Below are experts of layer 8 (counted from 0) of a mixture-of-experts language model. Rows are named router (the router's row for the expert), down (a neuron's output weights, with its number) and show model dimensions 0-63. Each number is 128 + 32 x the weight over its row's rms, rounded and kept within 0 to 255.
After each expert's rows: "comes before" lists some tokens at least twice as common just after its tokens as in all text. This comes from a sample of Wikipedia text that the model never trained on. Tokens count by the router's weight.

# expert 76
router [147 192 177 146 136 135 101  94  81 140 147 136 160 162 102 121  97 179  70 166 174 132  79 103 116  94  81 138 193  90 109  39  94  92 146 102 157 165 166 116  97 135 145 149  85 187  93 148 153 146 140 156 143 118 122 124  87 102  94  88 103 116 147 161]
down0 [ 94  99 129 161  89 142 147  79 122 142 126  76 149 127 128 118 166  98 104 153 129 153 170 149 114  61 101 136 128 156 116 142 149 140 164 158 117 119 130  54  88  81 106 189 140 149  55 109 131 127  77 154 150  95 106 161 126 118 124 130 150 220 124 164]
down1 [144 153 133 147  49 101  96 112 131 121 128  44 134 143 103 167 134 152 151 118 161 122 196 149 168 132 144  91 101 153 122 176 107 123  81 119 215  98 163 150 115 157  92 102  94  93  78  97 126 131 186 121 179 134 132  99 111 110 178 137  80  85 155 166]
down2 [117 122  88 208 199 123 108 125  65 104 140 155 119 129 141  55 124  80 149 107 100 128 154 192 135 156 138 162 143 125 120 123 126 126 105  94 156 157 111  77 104 134 173 154 142 128  87  41  83 153 111 142 148 191 152 115 146  94  94  75  99  96 137 171]
down3 [156 183 136  87 129  82 144 123 151 146 139 136 146 143 193 128 140  77 178 178  67 141 139 100  94  88 167  88 125 125 129  96 165  77  88  78 141  99 112  92  94 159 150 139 154 179 119  84  88 156 166 146 139 192 131 115  86 109 124 168 164 110 125 123]
down4 [ 98 173 145 152 126 158 157  65 130 153 159 143  93 153 153  94 101 171 109 106 174 113  90 105 149 147 103  91 136 145  99 137 114 157 161  99 112 104 157 110 115  87 149 116 100 121 102 185  91 113 161 136 148 176 113  83 169 132 131 137 155 187 167  74]
down5 [107 168  98  76 129  68  99 154 117 158 136 126 154  64 107 133 125 121 132 166  84  97 112 127 155 117 116 123 103 151 130 169  34 137 163 170 135  94  94 138 171  83 144 138 132 150 106 134 150  86 140 122 122  55 133 189 104 139 200 151 178 118  82 105]
down6 [191 113 119  91  73 148 154 106 162  96 123 161 134  87 125 141  96 151 212 128 104 125 146 111 113 126 164 143 165 128  95 172  74 107 125 151 190 120 109 140  74 150 193 138 123 117 129  77 112  94 154 160 164 144  76  92 202 139 116  85 157 120  81 131]
down7 [141 116 105 118  65 133  88  91 149 144 124 168 133 131  33 142  89 157 103 167  98 182 138  83 125  93 159 136 167 142 114 156 127 124  82 110 120 130 164 152 124  91 112 123 137 120 109 135  65 111 177 156 174 122  94 100 136 108 128 109 159 201 120 135]
down8 [163 151 129  83 130 148 138 104 181 151  70  74 150  90 139 136 117 116 127 106 157 140 152 140 128 131 119  41 140 147 125 124 166 179 140  96 153 127 130 176 151 118 106 157 135  94 121  84 133 163 159 120 157  96 174 125 120 138  78 148   6 120 165 159]
down9 [111 104 157 146 102 135  83 126 121  97  98 127 136 144 156 107 173 150  47  70 143 129 114  78 171 133 163 134 110 168 123 176 129 106 151 161  72 126 149 113 108 146 136 120  88 214  98 118 143 213 126 139 152  53 120 155 114 130 150 174 139  86 122 164]
down10 [149 160 171 135 118 148 145 127 118  95 145 134 102 148 112  87 120 122 124  93  86 160  99 107 222  95 161 141 120  96 165 156  47 155 122 134 168 164  89 173  60 163 100  84 101 224 147  73 131 114 136 100 165 102  95 108 158 159 169 116 132 152 190  94]
down11 [151 147 175 154  95  98 182 156 119 137 122 105 169 133 107 106 128  35  74 171 133  99 114 117 113  95  83 127 111  96 163 124 125 121 182 146 159 113 114  50 144 103 158  87 139 138 118 119 186 149 144 154 112 154 120 150  96 110 135 155 170  66 142  80]
comes before: " the", " a", " his", "S", " an", " her"

# expert 20
router [101 151 123 179 179 137 148 135 143 180 144 122 171 146 146 118 156 162 136 134  93 100  97 120 199 155  97 124 174 136  66 156 152 122 147  80 153 126 151 152 152 125 117 125  84 155 132 118 157 138 115 141 164  55 187  70 152 142 119  81 115 145 170 143]
down0 [112  89 119 142 133 122 109  82 139 212 115 180 135 153 137  86 201  94 130  83 113  90 148 131 111 220 156 176  70 144  88 124 153 142 122 105 101 109 145 147 111 132 131 168 114 131  90 157 123 130 168 133 123  98 123 118 149 126 142  91  87 160 171 154]
down1 [183 178 139 145  80 156  99 141 123  90 185 120 138 116  90 116  97  71 156 149  71 137 145 127 115 106 135 100  79 135 148 101 151 156 125 142 177 153 119  69 134 165 167 137 156  88 134 149 172 162 172  78 114 149 146 124 136 112 156 150 129 130 125 126]
down2 [ 88 176 165 112 145 144 110 125  63 130 101 119 174 123 161 120 170 179 110 188 166 134 185  96 105 156 122 109 122  79 124 146 108 114 107 132  61 127  80 162 114 122 129 148 136 146 112 141  97 129  82  85 163  88 107 146 143 120 133 153 177  77 107 102]
down3 [119 106 117 127 126 109 101 126  76 132 132 126 119 119 149 124 122  94 137 146 141 111  97 149 153 113 159  82 153 135 125  84 169 104 137 131 114 158 156 140 194  69 142 160  86 112 117 145  71 145 129 135 149 176  99  87  89 206 131 154 118 109 122 135]
down4 [121 133 114  98  91 120  84 144 134 106 127 121 108  80 163 136 125 119 146 128 156 152 127  94 160 145 152 139 143  94 117 167 165 208 158 107  90  68 119 137 114 111 145 139 110 211 157 116  96  88 122 135 104 176  97  87 119 111 110 150 200 145 205 161]
down5 [130 167  92 186 114 163  83  79 147 130  96 176 111 106  91 156  90 163 210 125 110 132  81  97 110  41 101 137 105  81 105 167 104 125 184 113 156  98 147 145  96 169 142 157  92 122  59 145 174 109  93 146 172 131 111  74  74 182 141 114 108 136 141 173]
down6 [102 110  94 136  87 148 122 120 154  93 137 144  76  84  88 142 170 192  26 112 129 120 118 114  97 157  92 110 127 134 158 144 122  99 114 186 131 103  82  98 166 157 165 113 132 116 123 188 127  91 164 133 148 159  92 104  54 165 132 185 110  92  83 132]
down7 [115 106 108 163  87 153 110 109 132 162  84 134 163 122 144 159 141 123 123 138 150 123 153 113 146 143 157 100 139  85  94 131 139 153 101 104 111  97 131 119 125 152  80 106 134 104 106 192 146 129 136 155 128 145 112 130  68 203 143 131 179 116 107  76]
down8 [135 110 100 103 134 145 223 145 144  60 172 177 132  75 148 127 119 158 149 132 154 138 136 116 105 134 100  94 119 120 119 109 104 133 136 126 119 142 121 112 168 103 141 140  82 128  91 181 116 177 123 161 122 165 206 120 111 104 161 137 122 120 118 109]
down9 [131 113 131 173 104  92 167 143 115  91 147 152 166 154  98 118 172 139  88 159 124 144 144 103 158 107  63 131 153 229 114 126 178 133 143  66 116 136  89 118 175  92 101 123 162 132 161 149 201 129 118  61 149 126 183 159 132 133 161 143  97 140 114 112]
down10 [162  77  97  70 127  72  84 111 136 107 186 124 112 163 156 104 162  53 138 139 146 135 101  49 102 118  92 129  55 126 164 113  69 132 131  92 111 131  97  43 132 117 113 177 143 178 166 128 139  77 173 135  99 165 133 180 128 128 188 150 105 112 158 126]
down11 [ 50 150  98 104 121 102 168 135 157 111 105  85 102 116  91 149 139 113 106 146 119 118 110 116 102 106 111 144 168 134 155 158  40  80 127 155 127 118  95 133 192 154 143 110 132 222 137  72 129  58 119 126 157 121 148 115 149 118 121  94 130  86  81 115]
comes before: " the", " a", " its", " his", " an", " New"

# expert 12
router [154 135 111 130 148 167 154 122 180 199 121 117 111 149 171 103  72 169 146 143  97 119  80 128 135 190 119  88 128 117  82 167 132 150 174  88 121 142 179  49 123 117 153 116  64  84  89 125  72 129 138 102 128 121 104 121 163 123 127  92 124 139 151 107]
down0 [135 136 144 126 104 167  76 194 130 107 160  56 177 124 159 149 132  93 120 118 115 138 109  91 126 164  89 118 128 165 161  86 136 183 161 150 124 131  98 152 180  93  81 130 151 143 132  61 105 151  89  92 152 137 130 148 179 164 144 119 108 158 192 111]
down1 [150 112 151 139 113 143 145  84 119  88 129 176 112 140  91 119 162 191 108 137 178 157 154 146 127 154  62 107 101 114 136 122  98 147 120  99 156 124 108 129 165 189  91 162  94  76 120 141 159 198  80 141 190  46 119 145 105 170 129 153 121 140 188 120]
down2 [147 156 207  55 123 115 121 160 155 107 154 142  73 134 153 143 165 163 153  80 154 143 133  78 104  94 148  96 146 139 127 122 158 132  65 132 111 118 182 113 136  69 147  94 133 117 135 107 122  84 114 108 130 115  98 161  93  86 152  95 111 151  94 144]
down3 [151 134 119 153  39 168 125 188 114 130  92 176 129 145 134 137 166 144 119 134 125 101 160 108  93 122 133 139 150 161  93 167 152 112 118  97 160  82 140 163 171  71 130 163 126 200  56 152 130 107 163 142 129  89 114 122 195 125  92 148 143 196 131 166]
down4 [226  73 113  97 153 113 117 109 169 116 148 133 163 107  76 170 115 146 140  71 108 156 159  96  84 146  71 148  85 156 132  78 127 105 132 151 167 101  91 130 167 132  99 142 157 138 158 106 187 131 179 117 129 135 135 110 128 170 211 133 146  83  67 179]
down5 [124  90 109 255 137 125 182 105 104 139 158 108 141 167 110 102 135 152 143  62 126 141 138  91 102 115 119 106 146 149  76 128 193 117 121  98 142 152 192 168  99 106 134 127 127  97 105 150 102 154 138 163 124 101 126 125 153 163  96 112 103 130  96 132]
down6 [115 137  89 127 148 136 123 152 100 157 151 188 106 127 132 136 110 135  83 147 131 104  52  62 135 164 121 146  53 150 146  91 145 116 133  98  92 146 200 102 135  46 175 102  62 113 133 144  78 111 114 130 145 130 113 168 170 157 156  94 132 132 150 118]
down7 [107  79 145 126  88 172 148 154 178 101 218 138  80 154 158 135 119 154 187 126 203 128  59 112  45 102 185 129 120 130  95 140 116 154 127 113 115 105 136 113 126  99 113 156 138 127 127 124 106 106 127 132 158 111 167 129 119 129 104 112 126 132  75 120]
down8 [116  92 102 133  99 102 187 177 125 150 160 132 137 130  78 152  90  93 115 103 128 120  92 171 156 194 144 150 159 139 194 109 108 178 156 106  82 162 125 152 153  72 163 131 171 176  99  80 120 103 140  89 118 128 115 104 109 122 136 130 146 131 110 114]
down9 [136  87  38 122 187 142 220 148 137 129 126 143 165 142 117 145 126 136 132 136 167 123 155 137 125 157 117 122 116 128 146 161 191 155 124 119 167 128  90  68  85 131 130 127  99 108 147  95 125 173  89 142  71  64 119  98 147 125  98  95 106 120 154 139]
down10 [ 98 123  99  85  64 136  99 150 129  78 165 138 152  97 135 101 153 138 178 161 131 135 165 189 167  78 103 144 131 114 123 110 121 118 115 115 127 123 137 147 130 127  96 156 197  91 125 181 145 132 139 135 104  96 170 188 106 113 134 117 205 113 164 149]
down11 [175  73 200  51  91 116 156  92 152 125 139 102 124  80 153 156 168 158  98  95 126 106  78 140 136 136 123  73 174 137 128  99  92 125 111 160 138 151 133 136 134 164 114  96 148  96 140 125 126 169 118 115 125 137 144 126 132 167 136 112 101 133 133 148]
comes before: " the", " The", "The", " a", " In", " he"

# expert 56
router [186 154 129  95 151 125 136 113 129 114 144 141  75 118 123 188 120 152 186 104 101 147 123 138 162 164 149  93  83 118  72 113 196 104 153  97 110 116 130 136 101 123 159 108  80  80 190 124 140 147 136  82 116 145 158 106 109 106  90 150 114 135 124  86]
down0 [129 115 183 124  74 154 132 195 179 143 153 130 128 122 183  51  79 142 117 141 119 168  98 187 154 126 184 137 154  60  73 139 123  96 149 159 129  78 139  91 190  96 170 115 109 155 110 123 139 138 151 128 131  64  49 131 168 104 116 125 101 150 142 127]
down1 [131 141 105 193 126  83 105  80 117 185 142 121 127 136 131 138 163  93  79 139 148 135 110  74  94 114 146  97 152 159 148 107 131  88 147 156  66 212 159  91 107 155 112 169 115 123 119 172 141 123 149 140 141  94 113 134 199 150 170 110 120  99 135 126]
down2 [ 85 127 144 164  79 114 128  66 140 146 143 127 168 110 169 116 156 148  97 144 114 133 111 123  70 141 159 100 186 135 125 132 105 156 126 119 118 179  68 127 176 121 123 113 165  60 145 129 152  61 102 139 113 113 111 112  83  95 130 107 122 107 164 113]
down3 [145  75 135 182 130 108 127 114 120 133 123 136 142  84 109 142 134  73  88 125 139 135 102 150 159 132 154 107 171  68 118 105 180 174 140 133 113 167 145 116 139 103 101  69 132  48 128  95  75 157 131 125 133  81 144 154  84 102 109 102 146 149 159 108]
down4 [120 101 146  81 140 187 110 110 120 107  99 124 130 106 144 115 157 178 150 126 123 140 114  43 175 159 131 148 161 114 132 129 106 172 135 122 164 138 109 134  74 115 133 123 155 138 138 118 155 158  90 138 108 149  81 148  87 168 167 100 165 103 110 121]
down5 [115 100 120 198 114 104 110  86 108 126 131 145 143 140 100 129  46 174 127  91  95 106 112 108 123 140 184 111 130 173 148 120 109 178 131 164 160 144 128 137 107 160 129  55  54 126 126 185 124 114 173 155 111 150 158 145 147 142 123 100 124 151  89 140]
down6 [173 127 107 144 121 109 171  99 185 120 135 181 155 118 119 128  77 157 117 160 131 136  72 126 117 172  88 168 116 122 132 147 121 148 106  84 129 149 162 178 169 150 127 119 135 211 147 162  94  71 136 122 138 122  74 135  39  76 146 179 151 165  87 131]
down7 [132  80 106  74 134 121 120 104 124 164 109 141 170 123 137  99 176 172 132 134 161  68 122 112 127 140 116 172 121 134 147 120 125 120 190 134 112 146 113  98  78 126  95 117 194  96 102 159 104 113 129 122 110  91 154  69 144 160 130 110 143  74  87 123]
down8 [121 136 131 105 144  92 108 102 156 112 122 164 126 101 131 116  96 154 185 110  75 118 114  65 149 171 130  48 128 159 110 140  82 163 150  88 150  88 125 138 163 122 114 145  90 154 119 160 130  55  79 103  91 142 102 107 144 149 135 157 162 118 108 143]
down9 [123 182 178 155 120 128 108 152 132 148 165 136  71 141  81 171 134 199 106 166 140 151 175 105  40 153 155 103 153 178 123 115 153  82 147 101  93 115 114 149  89 156 149 142 118 176 142 173 137 179  85 164 115 115 119 130 124 127  89 147  93 137 110 110]
down10 [153  94 151  95 123 161 138 132 143 131 162 128 100 115  89 158 131 172 191 162 164 125 137 159 133 124 118 143 114 109  99 113 188 166 140 123 143 151  74 155 161 152  72  85  83 163 105 144  91 136 156 150 142 182 137 136  49 135  70  97  92 127 165 128]
down11 [155 152 121  80 107 132  49 113 123  98 170 124 140  90 134 175 144  78  79 144  56 126 138 120 159  97  99 108 139 117  98  80 142 132 155  94 176 112  94 123 126 114 127 155  94 135 124 113 111 198 119  89  92  61 106 115  71 177 103 128 207 147 129 175]
comes before: "|", "-", "\n", "==", " \"", "The"

# expert 14
router [105 104 165 113  82  79 125 125  94 148 120 133  99 148  85  99 170 159 170 196 108 119 121 165  89 101 116 169 153 167 143 118  73 126 182 109 152 126 191 155 126 121 185 121 122 136 167 133 159  95  98 136 162  93 146 189 152  71 107  91 146 125 170  87]
down0 [ 87 104 157 204 119 129  85 111 168 120  84 112 164 146 123 113  99 181  94  87 127  89  69 126 153 149 170 126 136 173 152 151  95 108 175 100 122  85 109 145 149  97 152  88 115 141 110 130 144 171 141  46 110 120  90 122 180  57  81 122 112 151 146 150]
down1 [ 92 106 158 154 165  69  74 166 108 126 101 172 134 110  78  88 105 114 126  96 121 132 129 110 171 113 102  68 141  92 148 188 148 135 117 169 152 126 135 119 101 151  89 119 101 133 130 137 149  63 146 151 120 152  82 147 161 135 180 176 136 107 112 118]
down2 [ 75 137 135 115  73 105 174 132  69 185 153 175 136 129 182 128 145  74  86 170 130 141  87 118 114 165 141 114 145 203 142  89  95  85 131 161 142 116 152 171 142 111 140 114 157  50 129  70 145 131 101 142 134 112 123 139  97  71 173 109 131  88 160 120]
down3 [122 170 147 118 133 125 147 169  90 158  80 165 135 183 142  89  66 178 131 175 182  66 164 145 157 159 175 100 118  94  90 101 183 161 149 122 187 138 163 155 148 120  95 108 141  96 129 128  95 143 133 162 132  72 111  85 123 157 115  75 143  56 125 120]
down4 [191 156  91  87 117 130 159 135 156  94 154 136 118 113 133 112 168 170 148 179 155 102 139 109  85 127  89 169 150 121 115 165  92  92 118 104 122 158 115 147 144 115 189 145 173 153 134 132 115 206 101 127 148 136 128 141 170 102 107 122 147  60 152  91]
down5 [ 90 111 132 109 146  64 144  90 122 137 143 127  98 111 131 204 114 123 128  59 186 124  83 144 160 112 209 184 199 116 142 137 120 139 139 170 164 118 106 169  80 167 155 137 174 141 106 148 126 119 128 136  60 131 132 181 191  96  99  98 172 176 136 108]
down6 [177 155 152 163 123 122  89 135 142 105 145 109 107 131 125 124 118 111  90 156  82 114  52 116 132 118 119  65 141 161 166 191 128 126 123 143 166 178 118  79 133 122 170 119  90 118 141  83 126  81 100 144 103 120 169  65 107 101 130 118 191 165 135 154]
down7 [110 159 122 171 123  99 130 173 162 125  67  95 148 146  70 152 158  80  86 111 108 132 126 127 131 146  78 136 138 100 162 119 123 122 139 130 143 157 205 125 148 134 159 157 120 105 105 134 100 131 101 125 122 141 114  70 184 105 143 136 152 150 120 171]
down8 [100 116  89 147 119 111 104  98  99  92 143 167 166 102 128 115 109 135 143 109 169 159  98 109  72 116  74 156 134 144 177 136 180 206 131 148 145  90 104  84 103 142 146 165 102 141 136 135 134 162 149 113 135 117 130  93 122 107 120 124 101 128 162 182]
down9 [128 108 140 153 174 139 194 119 122 113 181 124 121 160  96 154 148 105 138  89 134 189  33 111 112 142 175 126 118 171 180 117 106 135 141 159 198 114 127 142  97 157 149 139 140 124 122 106 177  77 114 124 131 109 178 114 119 116 107 161 114 110 124  90]
down10 [119 136 161 101 195 101 161 153  59 153 175 115 151  76 120 142 120 175  95 116 133  71 105 156 144 116 109 124 127 155 127 105 130 168 123 105  68 159 173 122  44 172 135 138 142  99 193 108 131 160 170 149 134 160  68 176  80 161  90 128 133 107 188  87]
down11 [ 98 185 108 142 110  95 120 184 113  79 157 112  53  75  90 107 161 106 141 125 120 127 100 118  51 153 126 112 133  88 106 133  90 101 151 115 133 150 120 155 205 130 125  90 154 172 156 111 145 155 104 166 126 151 140  86 114 111 107  93 196 115 126  97]
comes before: " the", " of", " to", " is", " was", " are"

# expert 37
router [146 168 114 103 169  56 103 139 142 128 148 137 122  90 168 145  96 165 161  78 155 134 141 136 139 141 189 150 119 126 122 142 104 125  95 157  78  86 128 157 113 149 117 207  36 213 153 123 123 158 146 136 136 160  89 116 138 159 133 153 158 179 111 179]
down0 [ 98 106 139  95 194 101 191 148 128 107 120  85 143  58 125 118 169 121 120 118 114 101 146  63 134 120 104 176 185  71 128  68 101 123 123 115 128 120 118  68  90  86 189 175  83 105 121 132 150 119 175 159  96 108 131 156 107 140 161 110 138 171 133 121]
down1 [136 129 166 104 100 104 151 119  93 144 146 116 195 111 151  70 156 141 150 125 103 122  88 167 189 123 152  93 104 130 141 120 215  78 183  20 139 205 133 199 111 137 143  87  84 102 132 184 104 111 172 142 191 128 129  94 155 112 152 120 134 170 125  66]
down2 [125 124  83 157 154 140 124  63  84 125 130 133 134 132 206 155 130 142 118 180 117  88 167 122  74 132 139 103 107 127 120 124 143 149  47 140 100 146 154 136 193 151 115 110 115 137 211 176 118 139 142 154 183 134 170 107 110 119 143 109  87 128  91 107]
down3 [110  89 168 153 165 135 130 122 160 124 142 106 127 159 161 121 116 147 127 107 195 112 117  91 128 144 148 111  96 170  88  59  64 148 168 191 168 129  98  84 154  75 123  77  89 138 158  91 133 160 249 136 119 102 123 121 124  99 135  82 161 124 145 103]
down4 [161 145 141  68 107 119 185 133  22 124 167  80 150 152  95 126 139 135 107 129 199 164 140 149 152  98 151 125 100 117 112 171 103 103 126  93 153  59 147  88 140 121 104 139 104 168 151 136 112 157 137  74 129 123 143 106 139 127  89  85 143 175 147 109]
down5 [132 170 132  56 158 148  86 125 147 140 117 181 123 143 100 152 160  92  63 169 137 139  78 116  67 109 164 127 123 161 127 185 138 140  78 156 102 111 169 141 148 139 119 142 110 155 142 118 140  99 104 117 106 133 134 139  83 180 175  99 166 139 102 113]
down6 [138 104 165  91  92 140 139 141  87  57 125 156 133  95 174 109 157 199 166 131  51 123 168 141 117  69 143 115  74 123 131 133  94 134 118  91 130 178 127 105  79 143 140 118 113  98 109  76 190 105 101 128 126 106 120 121 133  73 159 165 169 182  96 184]
down7 [ 82  90 160  60  62  89 120 132 123 170 140  87 105 114 132  66 145 122 159 103 152 195 112 106 141 129  98 126 119  85  93 123  94 117 123 168  59 122 120  97 130 100 182 118  70  97 159 132 124 173 172 107 116 132 139 130  59 127 183  98 104 131 114 181]
down8 [ 97  92  76 138 122 165 142  86  56 138 128 155 142  90 134 117  92  86 129  89 185 166 139 139  87  94 137  72 126 119 174 137  59  85 128 155 132 138 118 163 123 111 123 168 112 197 145 118  89 140 139 138 161 117 118  78 138  90 123  98 148 174 165 130]
down9 [180 211 140 153 175 118 130 109  97  92  74 106 168 157 103 109 120 115 150 129 164 134 175 151 173 123 160 118  79 155 185 100 104 118  92 105 127  94 184 145  91 139 115 102 125 148 136 136 134 135 170 163 135 146 109  92 101 116 107  94 125 129 140 100]
down10 [130 140 211 148 140 102 106 148 116 101 179 116 138 106  93 137 150 196 150 108  86  78 141  70 201 165 144 155 140  78 161  90 171 128  32 106 123 117  98 138 133 139 156 164 114 154 145 142  97  91 142 123 163 112 114 111 140  94 125 178 154 120 107 159]
down11 [ 97 174 116 130 123  87 142 123 129 171 126 141 131 142 108 164 144 188  96  52 141 145 105 156 129  69 122 146  73 147 140 129 160 126 111 118 115  97  94 122  63 110  90  92 128 150  71 116 142 163  71 158 133 145 127 165 112 121 106 132 140 153 146  58]
comes before: " |", ":", "'", " /", ")", "–19"

# expert 26
router [165 129 119 106 142 162  89 155 106 136 150  99 138 151 152 138  97 206 132 154 169 108 154 159 144 183 153 113 151  91 119 142 128 142  87 122 135  66 143  90 132 129 155 106 101 105 141 133 100 101 118  67 113  99 134  81 121 108 124 154  91 166 101 114]
down0 [173 162 125  80 158  88 113 122  91 165 147 109 121 116 149  98 162 128 171 137 159  95 137 119 130 148 129 139 112  97  84 147 167 211 126 124 178  75 150  74  89 139 142  87 104 191  79 183 116  77 181 117 135 185 126 120 138  95 158 115 134 123 136 126]
down1 [114 127 155 186  78 125 142 152 124 111 142 119 136 139 104  70 146 116  92 117 104 144  83 155 121 142  96  83  61  83  79 130 132 100 144 192  99 156 116  89 119 138 114 163  95 110 101  84 137 141 132 155 130 141 161 117 136 173 136  76 152 107 192 121]
down2 [142 175 169 137  79 116 153 124 121 123 165 109 109 129 160 105 177 194 129 159  54 139 104 183 113 145 126 130 141 119 168 163 151 119 138 135 115 139 112 213 130 129 155 169  94 156  68 161 109  66 136  98 123  94 103  69 128 134 111 176 101  70 139  63]
down3 [170  97 147 127  99 114 160 195 126 152 119  95 148 148 130 129 173 151 134 147 101 133  95 132 119 151 125 141  61 151 133 120 121 128  99 118 153 177 204 162 203 105 157 116  55 189 160  98 128 140 162 143  78 107 172 127 152 160 141 146 153 143 134 103]
down4 [125 143 131 171 153 149 152 163  64 211 114 137 121  92 106 138 143  78 101  96  87 112 168 166  78 140 150  84  87  98 154 128 149 131 174 152 160 197 105 132  79 121 133 150 117 143 129 103 112 128 130 164 107 198 104 183 122  99  52 140 126 193 143 181]
down5 [103  83 132 167 133 124  77 171 194 210 146 176 198 126 108 142 140 152 122 113 114  54  99 127  86 131 152  96 118 141 116  71 156 135 130 147 120 139 149 151 128  75  85 145 115 146 141 154  96 119 110 103 129 154 172 171 103 242 127 154 132 130  85  92]
down6 [178 145 118  30 139 155 131 124 124 168 113 126  81 196 161 135 165 122 131 120 129 110 172 135 128 110 172 123  97  94 121 118 157 125 128 116 151  63 103 134  85 176 120 110 143 184  93 128 104 132  25 106 165 172 101  96 118 114 114  65  80  56 163 138]
down7 [163 120 119 255 137  65 132 128 159 112 104  97 135 162 114 184 143 149 143  67 142 117 177 150 131 123 148 142  64 203 114 137  77 139 127  90 104 108  87  83 159 161 137 159 116 151 122  90  86 126 102  58 135 107 127 119 131 180 110 129  92 106 122 113]
down8 [168 123 131 114 112 159  76 105  76 149 141 170 155 155 117 159 136 104 158 113 107 161 201 189 120 120 126 169  88 127  65 153 154 107 122 126 159 115 110 136 178 146 152 136 104 120 197 138  91 152 103  94 124 148  53 144  99 134 145 131 107 179 129 145]
down9 [ 94 135 127 117 151 150 217 153 122 112 111 111 109  85 161 106 153  69 101 133 133 164 133  81 132  92 177 170 148 125 158 129  80 139 124 117 142 106 105 146 133 131 133 119 121 194 120 112 130 153 129 167  98  81 143  70 121  94 134 123 127 131 139 134]
down10 [131 161 139  72 168 126 116 182 100 124 101 147 149 138 151 148 124 136 151 132 155  60 156 157 193 169 134 157 116 107 124 177 125 166 123 151 166 148 142 139 142 176 181 136 120 127  82 126 157 125  56 136 127 125  61 165 105  64 134  75 143 143  94  93]
down11 [113  99 120 185 145 148 129 113 111 141 146 140 143 126 144 116 144  60 143 113  58  60 124 119 143 120 136  99 154 102 113  70  95 143 158 100 121 166 107 154 134  78 133 190 130 155 171 195 146 110 120  89 144 192 137 106 112 137 133 142  59 157 118  83]
comes before: "\n", "==", "The", "===", " The", "In"

# expert 41
router [139 160 132  98 119 118 111 122  70 134 144  80  65 118 146  89  74 186 184  95 154  89 143 143 180 176 143 111  97  91  83 203 168 155 142  96 170 118  96 128  94 158 102 119  71 162 124 136 204 126 105 124 112 152 112  94  98 128 131 150 139  93 130  90]
down0 [110 129 109 162 137 182 117 130 156 169 149 157 184 120 122 147 198 118 124  67 125  73 163  87 105  95 205 114 128 197 127  88 129  96 157 126  94 112 193  75 138 153 138 132 151 113 120 154 162 135 143  97 115 180 141 189 129  93 136 213 179 134 125 156]
down1 [114  57 121 117 171 130 128 140 128  98 112 115 164 141 126 105 163 117 125 141 168 100  79 158 189 101 174 136 123 177 121 100 133 131 160 144 120 156  89 111  74 122  34  82 166 150  98  91 167 126 137 157  79 145  99  93 157  96 140  73 198  86 168 129]
down2 [170 155 161 104 119 176 156 123 103  76  51 143  61 126 105 142 100 154 163 188 141  84 159  72 105 135 117 127 123 126 139 107 205 140 111 107 102 133 101 132 123 131 176 116 162 155  62 174 108  95 121 106 140 119 161 126 130 116 129 121  67 128 159  62]
down3 [102 130  97 200 127 142  98  66 108 157 153  67 149 164 104  97 182  68  85 184 150 125  92  97 112 145 130 159 132 145 146 135 147 117 134 102  96 118  84 169 100 160  66 124 145 131  81 147 151 176 138 152 119 200 134 139  97 130  84 131  84 150 120  90]
down4 [179 122 131 105 164 127 154 137 123 150 136 132 176 103  75 168  81 157 106 153  96 144 152 107 142 142 129 143 146 116 131 155  70 179 131 108 178 116 178 183 169 130 128 111 129  33 147 105 111  93 153 133 116 110 142 107 130 165 104 153 110 128  92 134]
down5 [ 72 134 121  37 112  73 161 129  58 160 124  87 128  84  73 106 109 132 125 128 120 146 139 198 151 131 131 114  99 106 128 156 189  97 132 113 175 150 122 152  96 120 114  78 119  47 189 168  68  83 164 130 116 140 150  89 132 119 149  63 117 142  93 101]
down6 [133 150 112 154  91  73  60  83 138  88  95 148 105 113 168 184 145 125 135 127 132 135 118  97 239 193 148 131 143 145 164 114 114 147 121 138 111 153 152 102  86 133 180  95 116 164 139 147 107 176  91 166 138  99 142 161 123  92 118 130 163 116 183 131]
down7 [ 76 135 135 131 109 181  95 123 180 143 148 138 177 137 135  64 130 154 130 176  82 174 128 119 142 135 127 125 119 191 185 114 174 143 123  89 129 125  71 165 135 142  95 134 129 122 155 116 131 145 113 105  51 177 205 150 145  96  80 134 140 116 144 130]
down8 [168 130 161 109 101 118  80 118 120 133 118 187 162 107 100 131 127 117 138  79 128 149 112 178 118 181  99  79  84  87  86 108 112 178 149 104  94 185 115 134 136 206 134 119 155 135 107  97 165  63 135 139 136  97 154 108 102 127 119 206 145  67  32  96]
down9 [162 125 163 129 156 149 143  71 135 103 156 139  84 159  71 139 112 188 194 138 140 167 166 126 128 185 124 160 147 110 116 129 166 140 130 118 110 125 158 140 188 174 182 126 126 147 144 138  91 107 163 105 106 161  81  64 109  94 129 136 168 133  95 110]
down10 [ 77  50 101 204 119 114 196 100 116 196 134 148 156  97 108  92 140 116 132  97 143 137 158 168 107 104 152 138 211 106 101 123 115 154 141 157 115 159  84 122  81 147 165  79 126 148 161 202 120 159 133 131  49 159 127 144  91 179 143 120 151 145 109 112]
down11 [158 118 109  92 183 126 155 218 152 174 112 132 132  85 131 122 127 120  63 157 158 101 126  98 168 101 161  99 137  81 141 175 125 103 132 164 106  70 158 103 202 140 154 158 141 115 166  91 132 122 136 131 129 111 119 127 154 157 126 123 125 142 115 100]
comes before: "-", "\n", "|", "=", "The", "    "